Weights of a small mixture-of-experts language model, trained from scratch on English Wikipedia: width 128.
Below are experts of layer 2 (counted from 0) of a mixture-of-experts language model. Rows are named router (the router's row for the expert) and show model dimensions 0-127. Each number is 500 + 25 x the weight over its row's rms, rounded and kept within 0 to 999. Numbers have three digits each.
After each expert's rows: a language model's description of what the expert responds to; "mostly gets" lists some tokens that are sent to it at least half of the time. This comes from a sample of Wikipedia text that the model never trained on.

# expert 36
router:460549499483492448532504486493500419508507472483491531471468490502547531497550529488491487530522571468511492475474503527534528459503512517503504510512468500498500484499495499517512496437505492478487527507505517470521498511514496555484522522508505459506492529462470467489523477503545468507536468483474479485475528505499499524500486484473506488506538519496499489510432477482517477516505
Description: Opening fragments of longer words and names, often capitalized, such as Car, Ar, Am, Ph, mat in matrices, ph-arm-acist, Mah-adevi.
mostly gets: " Car", " Ar", "ph", " Am", " Cl", " Ag"

# expert 18
router:530513499499543520505507517521470452497538480490518534480511520517515546478526509510532443553502544492496495489473516528496520466523462504470495473507437495525517495535504514514504504473484492461506483568455524491534517530475519534496484519503482464481499524525485464558496491486522499523480445501484487487506533512492481514531487548476505528510514509507452518506495483466496481513535
Description: Short consonant-vowel fragments like um, em, ro, ri inside ordinary English words and names, e.g. de-em-ed, tra-um-as, S-um-mary, citalop-ram.
mostly gets: "um", "ri", "em", "ud", "ep", "rom"

# expert 46
router:487521499491484484520484537463454484473501503490480532529502550526478561485491500495510476510553514491500487490434446497476499480509486526468472484466467500502541488517533492444522506497459520520491443504539538504512486508490500503514456503525496510486491494509511512513452508526549488512489522467484494497468502504506490547530497470493496494528549502507454533490488497472525457522531
Description: Adverb endings -ly, -ally, -ably and words like well, very, often, also, plus is, was, are, been.
mostly gets: "ly", " well", "ally", "ely", "ically", " very"

# expert 16
router:493478476478486487519474519460497472531536494518447485512480489528507501505487492485514496492522508490497519486511468534535526498495457511511513514507524542474510500493496503491437473469493528531484530496455516505504527509500527551435475506511489506503510561445477485540504489516486480522529466482482489495515456509502511507510511454505491491544526540498479508496526485475576467484558
Description: Short mid-word pieces like ar, it, il, ell, ill inside longer or foreign words and names, such as guaranteed, penitentiary, Comarca.
mostly gets: "ar", "il", "it", "ell", "all", "ill"

# expert 3
router:474551494537472499540495511528466502451500469492501523535447523507523516493486538475479451531524535445529485499509524482538511476493503513525482474486505489501507493517500496522500488480501478504481555500491526483474481487524517508497496522487572453483505458485487526482516483491512502490505463482462472488487498462478518489492518446513534527476501508552491499439458464494521497525489
Description: Capitalized words inside proper names of awards, media, institutions and companies, such as Music Bank, Best Film, Theatre, Company; also the piece ant in guarantee.
mostly gets: "ant", " Air", " Best", " music", " Film", " Music"

# expert 61
router:455509494543494489538460535479491478460474478501478511510520513527448485525506552510486486507490508485506494471452452506540522478519521527463469518476516499522555496525546521477482498481464506544477484496515520518504486531507529508499494486454510497500477518530500526478503510514530483524519518418485478471519453495487495522469519514520529518524502493476495537512509488485562481485508
Description: Adverbs like also, later, then, now, former, again, still, often after time expressions, e.g. two weeks later, now SR 11.
mostly gets: " also", " later", " then", " former", " now", " again"

# expert 59
router:510523487467555487518506513517506520487509456511473510489511531532454532553503531475444458508521558469514459445482496497513530463480501522458501506473474536506519503505477526509525473473488525521486531491512502472498539512503513514426468511524485493484460486507490506565502493480522515524523461457488510484504487455503511478503503483494495520506523525480503489515508468497511488503541
Description: Middle word pieces like ist, ov, ir, iv, and, att, mostly after one capital letter, as in Marxist, grandfather, Manhattan, Sheriff.
mostly gets: "ist", "ov", "ir", "iv", "av", "ec"

# expert 35
router:538520460527514502577476504515488507481493507497487475496474483495466546502519474487499497532511526504520515505424510504503446495480497501512487525481525559483558472520526529447465487525458543527496474517501516464471480506512516503512484505501495484484514531518503457526495499523534495491492480490480521479517475445512458511498477472483512513469506570496495501496510484475513504536519
Description: Possessive 's after names and places, and possessive or object pronouns his, her, their, its, him, them.
mostly gets: " his", " her", " its", " their", " him", "her"

# expert 41
router:501522464549494466498492518522531500490473502485451513518447490509503480556534538470491491508500521457522453490473443495517474472516493537448519524465502539466552498482466509517490498469461511498512443498525505476513471522541508499518510495531556506500486506526467465520499485501518467514512489484501536490487506508492480509477460501492514504531480490469497491474467470485543494523483
Description: Word-final vowel pieces a, o, ama, ra in foreign names and abbreviations, such as Toyota, Kochi, N/a, kPa, demo.
mostly gets: "a", "ra", "ama", "o", "ma", "ha"

# expert 19
router:488512481498512494494475534527451488484482464487464510549496528527506475496523528476475470539497506456492489469506476501467511492531517524490514500479486502466526473516464494521523474454485508483492429497487504525437518502484504521450467519547526470470470514487487509459513484510484465508479505496499514451528506503464504477491465516495535504516518509565437492479494471518519501498514
Description: Single consonant word pieces (b, r, z, f, d, ch, v) inside longer or foreign words, e.g. penet-r-ate, Ceramby-c-idae, sket-ch.
mostly gets: "b", "z", "ch", "v", "r", "ib"

# expert 9
router:516477502477491514498485517524471461470487443530449521534479505501529485491502519489544483533487497469526514485519474540529511480502495508531487529501467491476476482572555496527459479498511544481502476447504534511474476497492522503484500527463525449466471521495519478508506481501504470490500501496486527478473516475480482522520495504525558524524503483527449533512481476484543513497467
Description: Single capital letters beginning a name split into pieces, often after list dashes, colons or table bars, e.g. L-innaeus, M-ollusca, N-aresh.
mostly gets: " M", " F", " N", " E", " D", " L"

# expert 23
router:504543490496516473481460505484520473456490432538518516489504487536529474522495546481493488514481509481498460490471447487512520468555456510475489521509487496489555505493480479523513498488483528492460504530509538480493499512522497519484499525493536442471468508520491506511492497506508455496527486487485499469443536457468501491521461502494509499525567500492471500501464475501522491546501
Description: Capital letters beginning names, mostly K, J, Ch, Z, Y, Sh, X, as in KOI, Kurt, Jaungi, Shadows; also -ok in retook.
mostly gets: " K", " J", "K", " Ch", " Z", "ok"

# expert 11
router:473570480515490506522507512502505489487487493447484489520487485512471523511488525511493500532516532511483465475484507517504518484477530529514479500463506504534532513524548572480501474454484497506517483517529507492539531504496527513473428517526468504483507503482496507500499514537531512509512503468487491483455507514468510460444486474513544541507518554524518520503504474452506517450519
Description: Word-piece endings like st, est, ast, ost, ess, und inside words (instruction, domesticated, whilst), plus digits inside years and dates.
mostly gets: "est", "ast", " st", "st", "ost", "ess"

# expert 8
router:502526423498478479527495509525496499472528455513466504496487492491507489462477548484476515493482516502508505470511492508523524496532501490508552500490445515470500482538520500497439468491511496509478513478500529517517504496508533511433506512449492451489508480467502519504502471515512438529535513496499481467464544462466528498443497526497529523457516489525482500500469471487490493498483
Description: Single capital letters, or short capital pieces like Sh, St, Th, that begin a split proper noun or title word, e.g. S in Sokolović, T in Taro, R in Rittner.
mostly gets: " W", " H", " T", " R", " S", " Sh"

# expert 2
router:512514489482498483519471521509482491474480480487477514485497538508530515532562486442499475526485499476523482470471503515497459479576505534508476495492515528532515501528505496508536507469482457465497507518540521471516486521511493543461487495508470489477453464458498471491523514512504448518542514431469503487497482490479512514492479497476499533520522512513471504486529464475497506559501
Description: Byte fragments of accented Latin letters and non-Latin scripts such as Armenian, Thai, Greek and CJK, e.g. é in éditions, ü in Güemes, ό.
mostly gets: "é", "ö", "ó", "ü", " La", " Charles"

# expert 29
router:538527484521481512500489529504491508523487483514500506525504492490464472471555561442461468512519475488475513477474480505487486434514452528491508507503454488470566470489504491471452480481477487543506492471501531492547529547486549524488477486494534507482515461523489493527505483532524464518476453468479494503515529492494483507491495524495511472500515508502507504496499492479499483517550
Description: Word pieces ending in e, often closing names or foreign words, such as Teixeira, Trastevere, Prestige, Lee, bicycle.
mostly gets: "e", "se", "ne", "ee", " e", "ke"

# expert 1
router:492505452526500472535461522476506456506543473490491505562472559478477494478525502496505499576491478496487446510504530518511470483522492524466501495474517531520487486531494558519476497484480504475554515477490524481472476532488541518505468526523501490517519533509485481573509530526514491491509509476483521505501496489490489531503506502488536496488507515494479538466462474471490524491527
Description: Word-internal fragments like al, l, m, ol, em after prefixes such as st, dis, re, e.g. stand-al-one, dis-l-iked, st-ol-en.
mostly gets: "al", " al", " rel", "rol", " col", "medi"

# expert 22
router:505525491520496510536513515508487492485513473514482516481448480504537546509525563517503479526503492490482485477503518504528492452523489495518482495486437497483564486543521478513484498479471472493451515539485542489549482496515517528463496501453505445496509460513486470504497478507506463512507452473461462480475539457492530511488464495498515503497501516530500508506470478489508506560489
Description: Capitalized opening pieces of names and title words, often in lists or song titles, such as Le, Man, Mon, Be, Grand.
mostly gets: " Mon", " Me", " Be", " Man", " Bl", " Se"

# expert 17
router:513501499506516484548499505520514499455532471520506497539455501511495516543520520473480483488483549457473458490522504504541497489491464538529519487501436490514485498478494507477457481459492493460481495468555496501497483530491521534525504509464477490498516474477487464507509504465524498505480486484490457499440501532491509466512511491501494562509479528544495510456496449486536474494533
Description: Mid-word pieces with a vowel plus t or m, as in waistcoat, bobcat, Tommy, Somaliland, erratic, and standalone at or Top.
mostly gets: "at", "et", "om", "ace", "ats", "ater"

# expert 31
router:471508472537460498576463518476496421520505503497512505533477531525531501474487486524497503516478512505492507498504506538560500449522511513515459527496484492503510480490491514483492491486480520504532491480511562502523500544502505519501478513479545459511506497520498430490490505529520485525485456470488475479500465478451483503486530469497517545522515483496502555518474491480503485493504
Description: Adjectives right after a/the before a noun or suffix, such as new, high, main, public, short, local, inter(national).
mostly gets: " new", " high", " inter", " public", " long", " main"

# expert 13
router:531518516526478517489486527500458476500467484557498506481518518505524537495524474519499481516476504468558505502489485542555482503548466516462513461487512511513511501492533519499510510435460483527496468479493539514509471534505480516516483518451539507468501499516494459515480500502511478494501497489478533476487502461480505459517503470469510520506486498484433546493510474478557479496466
Description: Dash, minus, plus and bullet symbols separating items in tables, chart rows and date ranges, e.g. April – February, —; —.
mostly gets: " –", " -", " —", " +", " −", " •"